From a checkpoint of a small mixture-of-experts model trained on Wikipedia: 32 SwiGLU neurons an expert, 5826 steps.
Below are experts of layer 5 (counted from 0) of a mixture-of-experts language model. Rows are named router (the router's row for the expert), gate (a neuron's input weights, with its number), up (a neuron's input weights, with its number), down (a neuron's output weights, with its number) and show model dimensions 0-95. Each number is 200 + 40 x the weight over its row's rms, rounded and kept within 0 to 999.
Before each expert's rows: "gets" lists some tokens that make up at least twice as much of what it gets as of all text; "raises" lists some tokens whose logits its average output raises strongly, later layers aside. This comes from a sample of Wikipedia text that the model never trained on. Tokens count by the router's weight.

# expert 117
gets: " for", " Ind", " on", " ind", " On", " men"
raises: "aster", "ale", "ument", "ance", "ept", "ement"
router,171,194,148,255,133,202,263,231,258,275,199,141,182,244,217,167,233,187,160,194,181,241,167,211,197,124,132,213,261,211,151,207,222,184,152,229,212,151,164,228,257,205,212,193,229,226,180,195,260,178,236,188,160,218,182,199,221,157,255,215,193,144,187,270,264,219,215,141,180,167,206,160,269,240,181,141,263,264,193,125,169,158,257,219,141,188,258,133,185,211,171,233,142,257,207,164
gate0,262,193,176,263,209,127,162,190,190,221,166,267,226,229,273,189,173,204,122,160,254,212,183,177,188,108,171,248,188,244,195,275,230,190,217,148,207,212,203,250,170,235,186,266,224,254,218,199,199,193,202,211,171,250,165,278,199,152,292,228,179,205,184,173,141,244,181,191,248,261,153,240,272,157,186,199,215,201,215,309,161,231,200,151,195,210,223,282,187,178,149,206,216,208,173,186
up0,199,202,171,171,163,179,149,165,241,157,188,159,150,162,246,221,250,183,236,130,186,224,162,139,172,202,169,170,229,168,180,175,275,162,88,199,196,212,254,243,195,168,234,180,161,189,193,192,192,192,238,152,206,222,158,123,220,166,232,241,163,147,259,148,194,229,225,236,139,243,269,222,257,116,179,224,218,158,183,237,205,136,235,241,165,166,219,246,132,263,154,253,199,141,172,191
down0,215,195,245,173,162,206,193,215,233,212,248,265,191,214,273,205,167,198,194,201,271,107,244,207,223,159,162,245,173,186,68,238,233,137,102,147,226,132,231,226,182,177,212,214,198,186,189,195,218,226,167,157,259,269,249,215,275,190,214,202,234,242,205,242,153,195,223,139,228,235,211,171,217,217,206,239,254,163,245,156,265,177,198,207,177,239,183,210,182,127,179,263,212,205,142,234
gate1,191,214,157,204,59,183,219,172,233,180,197,224,215,131,218,239,189,170,128,213,171,227,234,209,200,250,185,209,194,150,226,210,229,215,171,168,157,130,200,144,225,218,169,227,239,172,191,191,228,184,197,191,154,251,333,258,215,223,260,220,172,253,168,163,191,223,180,184,280,215,260,248,246,176,147,178,198,231,99,190,241,151,238,169,128,182,181,195,247,193,247,198,179,239,219,217
up1,240,178,208,250,182,231,163,174,236,160,155,175,197,208,213,183,179,215,211,229,155,206,177,204,240,176,188,153,255,131,109,285,193,211,182,236,257,269,233,106,188,123,183,190,128,208,257,181,214,198,182,228,166,191,140,128,199,225,222,182,249,226,236,245,192,215,183,188,182,247,237,159,180,278,120,230,211,218,248,227,153,192,183,237,181,245,219,234,196,103,244,246,184,131,239,159
down1,178,175,178,226,150,217,177,209,340,200,185,249,155,133,241,221,213,218,155,183,238,225,209,78,178,205,229,218,181,194,174,175,240,142,224,224,176,221,155,219,188,136,169,195,214,191,261,177,202,111,197,266,160,191,237,249,256,198,228,173,235,168,153,271,160,173,206,228,208,209,134,195,162,236,196,189,249,194,208,214,213,145,207,140,276,175,217,167,192,166,150,235,256,149,169,256
gate2,212,254,156,228,240,169,150,231,163,196,182,213,220,289,120,216,189,204,153,229,161,161,170,213,174,198,127,159,171,223,188,198,196,256,198,168,196,141,230,189,207,183,233,130,200,169,196,228,133,209,185,318,200,172,152,187,161,204,218,188,183,117,194,236,159,197,259,174,188,202,217,131,236,208,197,232,227,154,157,165,190,208,175,169,192,223,193,362,235,152,284,197,189,218,201,213
up2,225,249,181,233,111,235,199,266,222,229,230,236,188,177,209,245,171,145,204,221,230,211,225,193,216,199,280,113,243,165,187,182,263,135,241,168,228,176,179,92,228,199,220,220,245,129,231,197,177,241,233,182,202,175,197,226,146,186,180,175,229,123,186,191,172,193,191,222,253,242,168,240,218,174,123,193,272,241,192,302,239,168,186,233,166,126,201,233,217,250,283,193,210,203,231,205
down2,179,280,191,236,225,241,212,183,129,234,142,176,238,192,136,227,240,109,136,236,162,234,256,222,168,188,234,142,218,175,221,208,229,195,177,134,232,117,248,188,187,178,259,222,201,140,210,176,211,125,224,245,191,230,169,169,201,144,230,197,273,155,184,197,191,261,230,218,177,207,132,125,269,190,184,208,259,230,99,217,185,138,202,209,210,179,216,226,212,219,180,196,193,228,176,126
gate3,175,247,154,248,260,187,227,120,206,167,221,219,191,155,162,199,211,232,212,205,156,172,124,214,176,170,216,182,261,145,228,218,214,139,136,195,182,224,227,249,198,169,223,241,190,152,273,245,118,182,166,211,195,186,259,197,188,217,228,222,179,195,232,246,182,159,169,275,259,281,158,180,190,228,216,155,255,194,274,217,118,128,215,234,216,250,180,218,151,248,211,190,143,165,244,116
up3,223,176,179,300,177,278,198,188,178,173,177,262,122,204,208,232,176,200,220,204,182,173,221,195,145,227,293,244,149,154,223,183,171,155,154,176,191,191,323,247,226,216,241,213,192,194,204,222,212,169,289,257,181,237,232,206,163,196,237,189,168,252,164,272,169,216,155,200,208,206,242,203,177,239,198,239,196,172,210,206,190,115,170,209,220,105,104,183,160,233,206,167,228,253,211,231
down3,180,132,158,256,276,234,223,187,153,209,164,198,190,255,220,186,212,226,154,257,158,227,156,183,183,247,189,254,173,250,149,250,216,111,247,218,199,154,287,223,199,179,203,221,234,208,200,177,166,218,232,207,262,198,269,196,172,128,213,208,160,242,234,235,235,160,200,210,258,195,180,178,188,210,241,168,311,230,221,204,199,193,252,231,193,298,183,214,264,125,160,214,267,253,219,204
gate4,172,216,208,234,227,252,218,222,132,205,198,218,155,187,173,247,240,256,240,204,173,154,208,142,230,203,160,211,193,179,219,247,181,139,211,212,232,172,180,172,138,160,135,181,192,153,209,238,140,143,224,194,155,306,204,170,219,249,209,222,226,175,191,166,125,181,211,168,208,315,271,136,238,202,194,174,222,148,215,223,254,178,217,229,163,217,218,259,284,180,153,247,195,311,200,191
up4,202,234,197,267,134,206,209,219,242,178,247,139,118,178,194,214,182,268,223,232,176,256,192,224,205,233,232,235,207,232,195,200,274,267,237,175,255,156,215,123,215,248,179,164,175,209,175,205,220,242,237,186,227,192,212,171,157,187,201,160,179,212,83,255,224,197,229,278,267,201,225,144,186,190,263,196,116,190,145,274,225,171,196,267,266,212,186,220,227,259,257,209,219,154,191,210
down4,233,192,181,137,120,228,117,197,159,214,157,229,280,160,222,211,223,219,176,219,227,160,256,191,169,191,179,220,161,212,159,146,219,188,130,245,157,214,138,200,233,243,199,252,178,255,205,96,191,249,226,159,161,181,246,222,121,192,182,191,208,191,228,141,196,200,149,211,189,200,183,116,243,182,198,208,213,221,147,209,159,274,267,195,136,197,204,192,233,137,229,152,230,167,149,115
gate5,268,161,187,199,151,171,224,203,243,195,176,210,218,172,146,195,262,218,179,234,206,183,78,307,179,217,216,219,178,176,220,161,188,119,263,204,188,138,254,155,191,136,99,243,211,226,118,232,208,230,169,248,131,224,185,183,214,219,211,236,115,198,217,157,202,175,106,194,219,152,139,257,163,197,216,224,256,227,184,197,173,148,221,217,209,228,186,223,228,218,187,205,186,201,241,216
up5,215,182,238,271,148,187,138,145,197,120,242,165,174,208,238,167,156,196,193,234,212,221,200,173,249,191,226,158,220,206,181,240,223,288,188,267,226,190,226,195,129,188,205,179,154,181,243,247,184,171,181,190,173,160,178,89,200,204,225,229,176,181,127,175,238,147,268,189,156,307,225,180,123,201,118,220,205,220,198,250,180,228,239,122,255,239,201,178,154,191,159,154,203,195,213,160
down5,220,214,218,165,259,157,271,248,224,215,273,132,182,188,238,177,176,202,160,212,157,152,248,130,254,211,143,220,150,203,244,224,129,214,231,197,156,210,197,234,241,240,231,188,209,106,143,122,220,175,209,186,179,195,169,214,150,169,203,221,198,237,197,234,222,195,216,200,175,193,183,240,198,171,103,211,203,197,197,253,181,170,255,158,144,286,163,194,131,124,246,170,244,160,231,121
gate6,179,202,240,217,188,154,149,192,187,238,188,218,222,82,207,190,144,237,152,264,248,197,259,188,153,221,164,155,227,231,178,204,172,230,289,230,145,195,137,152,172,160,228,175,219,153,163,197,247,150,167,294,242,177,213,119,233,181,291,196,266,157,236,211,202,229,206,151,200,234,106,179,228,227,175,203,224,215,173,197,191,175,219,222,294,161,254,154,214,199,215,215,225,193,193,227
up6,126,182,163,265,221,232,197,220,164,118,205,205,249,243,161,246,174,166,254,167,184,208,173,182,147,272,223,209,213,212,212,189,196,238,203,157,221,271,215,262,213,248,157,231,229,160,186,217,153,185,214,180,229,232,277,134,231,298,254,185,215,240,212,216,195,178,156,200,176,203,120,199,180,226,256,209,215,235,223,174,197,224,195,187,126,204,134,301,172,187,234,201,101,196,198,281
down6,215,177,169,213,202,258,227,194,138,174,167,169,220,167,184,184,181,148,268,203,259,269,188,215,192,171,175,249,190,255,239,140,223,186,241,155,209,228,198,223,219,204,212,218,268,123,230,200,223,191,327,182,118,136,152,243,243,165,216,275,193,208,272,192,205,260,208,226,199,199,238,164,243,276,214,244,121,207,196,237,196,252,213,192,196,139,165,257,159,203,209,213,157,202,160,129
gate7,208,239,144,145,208,240,187,165,172,243,216,240,184,101,217,179,204,154,160,204,225,246,173,240,215,187,191,155,198,133,287,221,246,142,185,191,175,161,177,171,224,244,310,234,236,200,257,161,220,136,168,196,267,169,178,152,215,208,219,184,144,246,149,202,201,220,192,298,201,233,249,178,227,198,230,138,232,192,256,130,155,269,253,194,267,196,131,175,203,187,200,224,215,177,195,176
up7,178,118,180,225,137,192,229,199,194,173,223,177,216,224,252,215,190,146,205,189,148,262,272,211,139,227,173,233,261,239,199,120,226,140,176,229,172,262,180,256,180,174,170,255,212,261,208,175,148,280,219,237,138,169,210,108,189,177,225,154,213,238,267,231,165,179,232,256,238,192,170,237,207,209,200,187,147,199,179,221,248,222,136,150,210,171,286,218,150,205,153,171,136,219,159,221
down7,241,191,135,233,197,113,214,122,173,205,183,239,172,249,195,196,202,238,257,235,192,192,189,70,236,127,138,171,243,240,158,214,171,255,143,189,253,299,255,201,227,246,158,254,170,169,243,201,252,197,203,187,220,217,212,164,199,220,218,188,234,181,246,191,160,219,171,191,196,199,184,178,208,176,164,185,253,168,186,176,219,192,176,219,190,211,287,207,198,214,210,138,209,128,88,162
gate8,194,181,195,214,231,263,129,209,183,121,227,252,205,203,284,217,302,201,131,182,231,198,190,185,201,215,161,211,149,209,212,250,210,197,191,102,220,210,202,223,203,233,195,237,206,179,53,146,237,191,212,163,270,166,211,152,205,228,153,217,171,209,213,251,215,270,209,216,173,266,175,225,241,162,226,218,174,193,177,236,245,246,221,256,207,239,236,298,217,199,155,197,205,174,247,228
up8,231,215,162,159,154,188,262,200,220,156,235,177,204,259,218,200,205,155,218,108,236,180,159,169,198,203,84,222,210,178,183,115,236,204,208,222,256,224,199,263,213,211,133,158,196,263,181,194,215,146,216,200,235,171,206,190,152,219,177,193,271,254,194,288,213,205,152,204,223,192,205,216,204,185,264,198,160,119,238,230,321,223,113,192,214,162,124,173,204,209,183,204,164,208,209,157
down8,232,208,201,196,188,201,169,212,170,210,150,181,222,244,210,252,149,158,281,195,211,196,167,125,214,203,251,211,176,237,186,230,296,248,268,233,140,235,177,223,181,140,115,93,199,236,168,201,176,250,180,199,257,184,213,159,193,206,190,223,159,236,154,165,143,236,185,183,222,220,242,224,236,229,291,258,207,225,223,210,279,226,169,204,260,160,196,243,163,247,203,181,186,192,242,301
gate9,162,201,163,191,247,281,154,188,191,145,117,203,189,174,227,128,239,224,160,161,222,249,133,207,199,152,175,236,201,158,235,142,211,198,164,226,211,223,150,206,203,225,219,262,192,230,249,169,191,208,155,246,254,224,234,229,190,194,221,200,193,181,215,221,162,223,143,169,260,186,99,218,242,139,233,268,149,173,252,232,153,206,218,149,178,207,103,161,229,209,168,193,109,117,189,233
up9,224,304,234,186,242,147,280,217,135,208,230,191,147,161,221,239,252,216,207,177,226,195,226,213,216,190,139,236,213,193,197,201,174,221,204,144,259,208,141,79,216,235,208,188,212,187,247,200,259,222,111,206,158,183,204,141,212,230,153,188,129,157,173,311,198,150,193,204,207,258,143,216,206,145,171,176,210,169,177,147,169,178,264,201,196,181,180,207,203,218,131,179,133,163,198,190
down9,125,218,208,236,280,251,195,165,106,135,220,196,182,176,181,191,180,152,201,121,161,239,172,179,181,194,209,179,234,185,212,259,237,176,175,195,205,212,236,215,185,226,246,231,173,144,194,192,243,250,172,195,178,167,138,214,222,200,218,265,92,164,229,168,181,242,228,275,236,173,213,265,251,258,210,310,220,244,147,188,204,169,174,160,251,191,209,211,231,261,224,220,243,255,160,248
gate10,189,180,151,233,224,177,212,161,217,211,173,171,132,247,192,256,213,179,271,136,230,235,202,176,170,189,175,158,218,280,199,219,209,173,200,126,174,159,218,139,252,252,201,228,150,208,189,227,185,155,124,258,240,226,149,270,287,212,202,205,190,228,264,204,249,171,157,193,133,165,194,283,221,158,177,118,185,217,177,265,216,268,181,197,219,175,197,199,227,187,203,188,236,300,170,263
up10,198,264,176,179,161,214,155,200,232,292,215,219,186,168,151,138,168,149,168,123,195,226,236,223,129,172,280,106,216,175,233,225,228,184,250,123,260,241,233,213,127,195,207,200,200,223,190,299,184,198,166,203,230,203,202,191,200,292,183,134,229,185,215,271,194,195,189,218,183,173,246,231,149,163,225,221,232,168,205,254,213,163,224,262,211,200,218,200,224,192,256,227,270,213,209,123
down10,184,120,213,158,172,155,182,182,229,277,190,165,188,186,203,194,231,217,223,166,264,291,171,184,132,279,283,194,198,193,146,130,145,229,170,203,269,138,200,160,203,220,204,279,163,222,168,174,231,207,165,255,188,227,281,206,200,248,188,234,145,174,199,172,190,174,162,204,171,204,180,152,159,270,273,210,222,217,193,162,158,206,121,152,213,252,159,140,223,182,193,193,260,178,158,193
gate11,184,239,206,185,227,229,213,281,228,192,268,234,178,181,227,190,209,211,118,221,155,126,189,166,237,189,208,266,186,239,185,193,234,174,199,169,154,146,265,115,194,113,191,239,192,232,238,296,199,188,210,280,276,212,248,184,189,225,259,215,216,245,213,193,134,120,187,183,162,232,147,177,208,192,208,205,216,206,244,158,156,217,218,191,222,158,205,133,210,185,192,123,127,156,236,145
up11,211,141,222,210,241,181,171,181,201,236,160,204,266,199,151,162,190,226,220,241,209,176,264,216,164,220,193,194,119,247,243,246,197,158,171,148,162,170,202,260,237,210,170,217,224,134,144,154,194,176,179,228,160,214,200,167,194,226,219,136,302,199,149,209,157,145,335,203,187,153,212,217,145,169,171,192,152,156,170,206,270,198,162,184,179,160,280,228,197,235,254,165,278,187,222,237
down11,203,173,280,138,171,206,212,260,167,206,196,154,209,125,154,143,222,246,213,249,293,225,216,267,190,168,224,233,150,209,245,205,218,148,197,172,202,216,306,205,204,229,195,131,262,172,148,182,135,244,185,188,212,216,286,223,197,265,185,207,167,185,228,207,212,234,212,188,233,205,221,170,147,230,210,156,224,166,190,303,234,206,176,263,216,153,208,200,238,201,235,239,199,294,175,147
gate12,196,268,226,234,215,272,220,167,241,220,238,142,148,109,233,231,168,279,241,233,247,155,219,144,188,152,253,163,149,185,172,224,241,132,204,192,199,250,151,179,234,248,192,228,219,183,214,191,185,198,251,219,256,120,217,186,197,227,236,244,243,233,218,239,281,220,255,184,190,262,154,231,182,207,208,191,266,154,226,165,172,218,245,214,234,231,115,172,222,194,179,117,202,215,138,164
up12,226,224,217,217,184,269,214,255,176,216,213,197,305,172,131,99,127,207,207,214,193,143,134,201,140,272,241,144,176,220,231,106,221,236,256,185,163,183,152,179,205,217,229,189,177,204,189,181,232,165,274,161,229,240,237,240,262,173,231,223,225,244,196,210,244,195,148,220,186,168,183,205,246,198,156,218,228,182,147,199,209,173,156,275,170,170,174,182,238,230,217,198,215,135,266,125
down12,192,222,235,199,215,121,198,232,257,136,274,284,267,172,173,212,228,167,232,182,187,194,243,191,184,227,201,158,216,202,256,235,214,173,241,117,284,206,221,206,134,162,166,200,247,214,199,193,225,206,225,139,218,204,197,212,226,243,263,164,238,180,50,229,147,200,163,256,168,252,156,193,165,187,226,198,249,181,178,168,225,294,258,230,202,219,202,192,211,207,243,139,229,224,212,198
gate13,137,138,247,249,250,189,292,227,206,190,184,216,188,210,193,260,215,272,231,210,187,220,157,206,230,221,231,248,180,164,218,187,278,239,252,169,138,171,217,232,217,225,211,147,156,182,179,150,173,173,141,207,218,166,179,231,175,177,179,275,197,242,226,173,244,208,292,195,169,208,240,235,116,203,232,211,141,227,125,210,159,225,184,261,338,248,209,199,201,211,197,166,193,151,220,206
up13,237,231,220,220,198,213,230,208,189,177,303,250,245,184,222,162,261,196,184,199,185,281,189,198,187,133,238,183,170,244,184,120,261,170,238,149,218,172,217,191,201,164,197,182,255,261,228,160,166,168,213,190,198,182,240,233,202,165,204,137,212,128,246,194,163,193,147,177,300,178,214,201,138,184,220,155,215,144,194,151,261,228,159,173,279,204,138,215,247,289,184,288,163,218,223,188
down13,230,219,228,208,190,181,237,253,271,153,187,242,162,184,171,122,200,201,179,220,161,207,231,227,192,123,163,206,154,185,213,233,192,208,143,200,224,133,144,286,224,124,190,242,288,177,165,173,166,188,157,237,198,185,171,183,196,227,293,218,169,178,158,169,253,227,252,167,189,135,223,146,168,201,156,246,132,181,168,154,198,257,234,187,179,134,190,185,139,192,272,288,178,167,186,193
gate14,247,207,275,209,193,207,190,185,265,195,222,178,206,171,148,165,258,185,191,245,127,205,157,131,236,256,191,304,244,239,192,179,189,301,103,130,187,232,164,234,184,182,139,214,152,244,213,234,228,188,202,230,165,147,150,200,209,179,237,253,197,218,198,218,98,206,156,184,219,179,228,240,159,225,170,231,257,208,170,227,192,225,254,205,172,137,166,190,236,167,201,176,207,277,167,161
up14,206,171,207,259,152,291,139,244,197,199,140,150,228,195,182,196,116,189,207,151,201,286,191,213,256,213,132,223,257,213,194,165,256,212,238,230,178,152,103,139,195,211,164,169,144,116,222,162,168,249,209,131,237,225,200,229,229,177,211,202,209,161,178,220,252,184,224,240,192,211,157,165,166,252,255,182,244,173,205,169,257,175,262,152,175,205,181,267,193,129,193,211,265,201,195,211
down14,263,172,235,275,134,157,233,235,220,233,184,198,245,217,185,175,231,156,193,164,120,194,230,189,224,203,194,112,198,221,219,197,220,198,132,192,202,169,307,180,242,208,168,123,180,80,127,269,206,206,260,191,182,130,230,196,191,175,192,214,240,224,228,144,188,191,253,269,207,179,150,165,223,181,161,239,251,153,196,126,221,190,188,257,175,216,211,195,176,216,211,201,193,129,168,227
gate15,176,132,216,210,131,233,138,181,143,265,194,156,207,152,191,199,182,181,183,245,253,109,197,287,186,194,182,232,168,221,282,250,204,183,140,155,140,161,224,178,205,248,161,253,238,127,214,216,221,180,185,184,158,205,154,224,236,116,203,170,171,158,162,210,201,279,242,213,200,182,240,261,150,203,307,159,184,170,229,218,166,168,234,218,179,255,164,221,227,202,253,250,193,201,196,202
up15,156,187,232,182,237,251,212,159,171,166,209,177,280,204,136,222,151,245,244,227,165,250,149,148,155,152,254,250,206,183,130,234,219,251,186,236,227,177,148,182,276,214,237,236,124,261,191,174,183,263,176,217,172,272,200,200,165,195,245,168,207,210,182,227,195,157,233,234,197,187,188,280,218,190,168,262,180,198,223,160,284,186,148,169,154,244,219,184,179,250,310,203,171,202,146,172
down15,176,194,180,178,175,163,142,146,190,212,227,192,173,166,204,245,215,215,240,131,217,131,189,140,229,182,255,168,123,152,147,193,222,237,199,190,136,147,206,220,204,227,251,170,250,208,105,266,210,235,246,138,185,194,151,205,191,219,261,214,219,164,197,196,219,208,197,237,197,207,112,182,270,223,205,148,221,241,213,305,235,241,202,277,259,135,270,220,154,249,239,173,196,190,196,237
gate16,271,162,178,168,173,228,199,224,226,229,188,241,154,188,239,196,175,192,250,203,147,157,278,166,215,226,149,199,171,214,174,245,225,216,188,254,223,124,251,146,243,232,152,244,181,195,172,206,163,182,211,166,137,216,245,190,249,163,175,203,158,205,249,235,256,134,133,164,105,271,210,210,253,199,196,189,245,175,226,100,188,180,132,173,215,242,226,165,220,200,130,242,287,195,208,252
up16,150,181,232,207,211,176,169,161,233,187,178,254,232,189,206,191,249,180,182,125,232,185,198,162,185,203,218,159,241,239,173,207,184,232,114,271,278,157,185,220,137,296,209,219,194,193,206,208,188,217,194,182,219,195,179,206,203,209,231,262,142,212,222,168,213,126,181,130,290,158,157,249,171,249,185,177,173,272,180,223,231,175,239,178,185,229,163,256,177,235,296,232,160,184,76,173
down16,239,252,218,135,209,260,219,189,254,147,263,206,199,267,231,216,111,234,247,195,299,180,199,267,226,173,150,180,226,216,202,229,203,196,237,177,228,250,224,176,218,171,169,135,275,206,231,225,223,250,200,170,223,261,192,291,209,215,296,169,207,204,202,172,141,213,209,186,261,142,181,171,230,226,235,207,266,214,148,185,226,272,219,233,167,216,167,143,251,185,205,228,215,126,189,167
gate17,165,214,232,227,309,154,186,174,246,235,193,264,204,240,247,177,163,243,186,255,217,267,127,188,183,176,162,234,264,196,245,259,257,109,231,179,218,172,181,230,185,188,202,184,178,203,279,223,154,178,154,220,262,109,111,180,226,208,193,232,134,148,179,162,249,242,270,185,171,193,216,149,171,200,232,201,211,236,169,176,190,246,167,161,201,174,267,206,152,205,193,235,194,204,242,173
up17,228,259,226,167,168,180,124,112,202,283,182,225,184,158,238,220,276,187,125,171,271,179,230,234,212,113,231,201,200,147,223,204,197,167,142,178,173,175,164,197,217,210,226,190,200,97,207,168,182,179,225,202,153,216,195,135,116,260,170,187,142,197,238,231,245,178,191,238,121,199,234,245,217,214,173,266,206,282,236,171,215,194,221,186,215,181,236,146,173,201,140,206,215,266,204,203
down17,154,259,253,129,283,236,253,252,165,237,223,178,272,198,206,239,175,195,174,188,199,205,172,248,208,220,211,200,188,165,163,243,164,190,197,260,237,144,220,179,261,190,234,182,253,275,153,182,274,168,219,151,264,167,189,134,263,202,220,197,201,140,177,122,213,195,136,242,227,219,223,259,208,161,199,153,280,224,194,200,160,156,181,256,216,208,153,162,204,173,285,171,222,171,225,249
gate18,202,206,207,246,221,125,202,129,204,176,153,183,142,203,209,219,202,198,236,275,115,156,257,169,191,199,169,248,205,125,173,227,187,182,215,201,158,153,176,174,228,230,154,188,202,244,179,191,182,254,180,223,202,196,212,161,170,222,262,222,234,268,209,167,202,244,257,179,173,244,300,239,215,214,181,258,264,160,254,142,227,177,180,295,151,197,224,168,123,222,228,211,140,236,203,293
up18,158,164,245,160,192,228,254,183,255,208,197,175,214,212,246,245,305,259,203,180,134,148,209,162,264,200,188,272,139,271,159,99,189,211,263,246,194,190,193,249,191,205,169,209,187,216,154,161,195,232,170,183,219,220,236,151,207,245,164,161,185,230,243,204,225,153,120,152,125,260,250,169,234,199,134,153,222,193,230,277,189,251,167,245,195,195,172,167,189,234,231,193,194,224,161,168
down18,204,165,160,115,219,196,187,239,243,161,225,230,167,250,274,170,109,208,230,138,151,158,210,156,232,207,173,199,149,243,196,181,172,202,110,147,181,254,206,144,230,267,259,172,208,230,230,250,156,218,256,238,236,147,217,208,217,153,203,178,108,175,161,189,246,169,291,236,194,241,214,231,195,146,256,178,212,208,170,170,239,152,244,231,181,202,203,188,208,153,211,219,228,292,209,204
gate19,224,188,184,184,263,206,260,198,221,240,211,256,258,140,179,214,229,239,171,254,182,185,212,179,261,146,193,235,166,204,277,252,205,224,249,197,160,263,165,201,250,213,206,168,195,170,205,151,303,171,207,236,278,253,153,178,237,172,235,176,182,136,123,202,184,250,258,149,175,240,214,240,265,196,199,198,173,109,181,170,140,212,228,256,204,147,191,198,297,217,219,178,184,178,152,198
up19,205,223,159,203,215,201,154,185,224,165,126,177,187,178,154,197,156,187,200,181,173,157,187,207,109,239,245,246,186,204,137,191,210,203,193,202,214,253,221,277,163,216,155,257,183,270,226,273,235,244,201,210,256,223,265,181,192,169,233,225,332,210,216,160,155,243,257,174,188,242,271,232,126,197,225,250,264,213,258,167,166,194,170,165,216,194,254,185,216,159,148,280,162,194,219,233
down19,168,178,270,262,175,242,229,161,178,182,213,157,187,169,235,149,145,180,213,173,161,265,238,138,230,214,191,219,137,152,201,177,204,192,160,217,205,222,188,140,229,274,229,179,243,226,175,183,251,223,197,230,156,207,237,187,176,137,174,200,244,165,152,98,296,232,217,121,180,249,175,207,192,194,160,205,166,136,224,276,160,233,207,116,183,262,265,213,221,225,172,133,223,250,186,198
gate20,215,224,203,205,235,233,207,136,179,213,241,213,207,253,134,194,229,187,208,226,141,194,156,211,188,222,191,169,140,210,166,239,270,140,200,198,196,221,160,168,244,206,191,187,223,243,172,288,219,230,181,208,179,182,142,238,188,151,203,178,228,217,159,153,197,114,280,218,239,215,124,190,147,208,238,73,158,123,239,148,170,157,233,223,203,155,282,171,285,168,179,218,160,169,158,197
up20,141,199,177,155,237,275,221,166,199,176,163,233,194,274,221,267,213,216,211,228,173,205,187,149,217,185,247,202,224,143,248,191,198,176,231,266,207,136,198,130,225,227,191,198,177,157,179,234,198,228,205,205,152,154,179,191,255,309,189,210,128,223,220,177,214,227,202,195,240,208,82,234,226,141,253,235,218,249,245,250,235,223,167,138,207,232,284,220,203,241,133,253,203,272,228,222
down20,240,291,209,249,235,244,174,174,206,236,202,146,284,221,169,295,218,225,160,153,207,223,248,209,178,202,206,156,235,155,185,159,145,226,252,208,191,49,216,236,200,197,206,265,206,167,248,289,156,166,227,165,205,168,160,127,174,172,219,210,200,237,284,209,231,215,232,199,202,211,246,296,229,218,223,201,231,201,257,173,231,178,237,224,211,169,180,178,209,223,211,227,184,220,198,153
gate21,279,172,132,230,216,203,114,274,219,206,149,144,200,215,288,254,215,257,285,225,261,170,156,195,186,210,245,150,227,196,133,219,202,129,281,186,218,210,171,192,287,160,129,208,253,158,178,156,226,221,201,181,212,185,131,169,168,246,165,198,189,174,207,205,216,216,260,223,212,155,200,181,182,186,210,200,217,175,231,239,118,176,196,217,202,232,154,210,282,160,203,210,184,228,258,177
up21,189,186,146,205,242,214,187,236,229,226,275,228,236,192,216,209,279,205,152,169,312,205,191,203,202,190,225,250,255,225,199,183,231,162,196,246,209,261,288,144,187,180,138,226,307,144,127,187,182,214,160,188,226,205,188,157,152,217,235,183,273,207,221,201,189,140,199,208,217,233,169,246,280,196,190,207,161,154,222,244,254,254,265,184,123,188,217,149,208,217,232,224,134,238,170,205
down21,128,181,229,182,130,129,215,206,238,228,260,213,188,244,120,211,196,185,250,192,255,161,112,186,191,213,228,218,226,133,215,236,154,192,188,171,159,179,172,172,190,239,234,175,209,199,214,204,222,169,139,252,184,232,96,243,223,251,296,245,174,132,189,166,231,205,238,167,303,302,165,206,165,163,186,236,182,196,213,234,191,156,182,211,244,191,209,258,192,191,185,187,189,273,202,204
gate22,172,193,195,229,221,96,144,232,186,251,217,236,233,187,241,126,130,144,204,154,213,178,273,192,225,172,186,133,219,278,290,173,212,218,227,188,206,178,188,208,199,252,248,241,160,164,213,245,180,226,176,124,172,229,220,165,174,165,245,180,173,274,125,194,178,185,199,180,225,155,223,204,195,204,187,253,234,254,123,247,223,180,176,224,146,187,254,215,158,242,219,237,298,203,217,249
up22,218,228,233,183,177,135,227,192,152,141,157,228,212,224,202,179,130,262,267,234,183,254,154,242,181,142,249,194,181,167,218,296,176,192,263,224,238,213,228,209,184,268,297,231,204,207,229,230,174,177,282,120,204,183,176,213,180,281,195,250,159,198,137,216,193,140,207,198,171,125,169,230,208,166,153,206,233,207,187,174,166,199,267,244,171,254,234,223,183,190,169,249,196,125,214,242
down22,192,176,245,230,222,197,239,229,160,178,201,214,125,236,298,234,77,260,172,170,214,222,257,209,129,211,115,235,233,182,237,213,256,214,185,265,171,221,193,190,168,211,210,213,211,134,197,201,226,253,240,129,189,164,263,228,191,160,206,209,211,276,221,207,167,175,146,196,139,171,199,170,188,190,130,163,162,179,146,222,166,177,209,203,150,214,202,317,219,174,177,164,163,181,157,180
gate23,219,204,265,188,211,165,212,164,142,182,235,226,202,123,230,176,271,230,172,219,246,211,150,230,210,167,168,133,270,164,196,219,164,194,187,266,176,171,177,230,150,215,199,256,191,256,193,160,245,187,188,178,280,197,195,224,225,189,183,207,178,102,200,221,115,223,225,188,153,167,96,231,210,285,163,234,199,212,129,176,222,164,210,195,162,121,162,240,263,158,157,186,244,177,138,208
up23,224,223,237,199,222,223,121,167,182,202,103,216,230,197,237,169,146,228,225,218,265,139,161,261,195,182,151,232,168,192,235,252,217,224,226,186,183,321,256,228,151,214,158,148,206,141,171,174,253,237,210,233,102,148,188,181,207,172,220,177,180,156,113,191,204,248,212,213,177,224,254,211,200,200,201,225,192,221,266,200,178,161,182,177,205,174,151,120,171,168,214,177,156,190,97,194
down23,208,195,189,199,200,134,203,175,320,263,209,153,208,161,236,168,203,155,256,214,246,224,215,181,213,249,224,163,140,208,158,224,214,241,228,200,159,196,230,232,217,219,251,231,203,241,226,118,184,223,186,204,214,136,219,206,152,296,187,151,169,224,189,196,213,217,179,157,278,185,206,197,249,285,206,229,225,201,140,159,247,234,203,187,235,302,229,262,196,186,268,117,242,163,200,140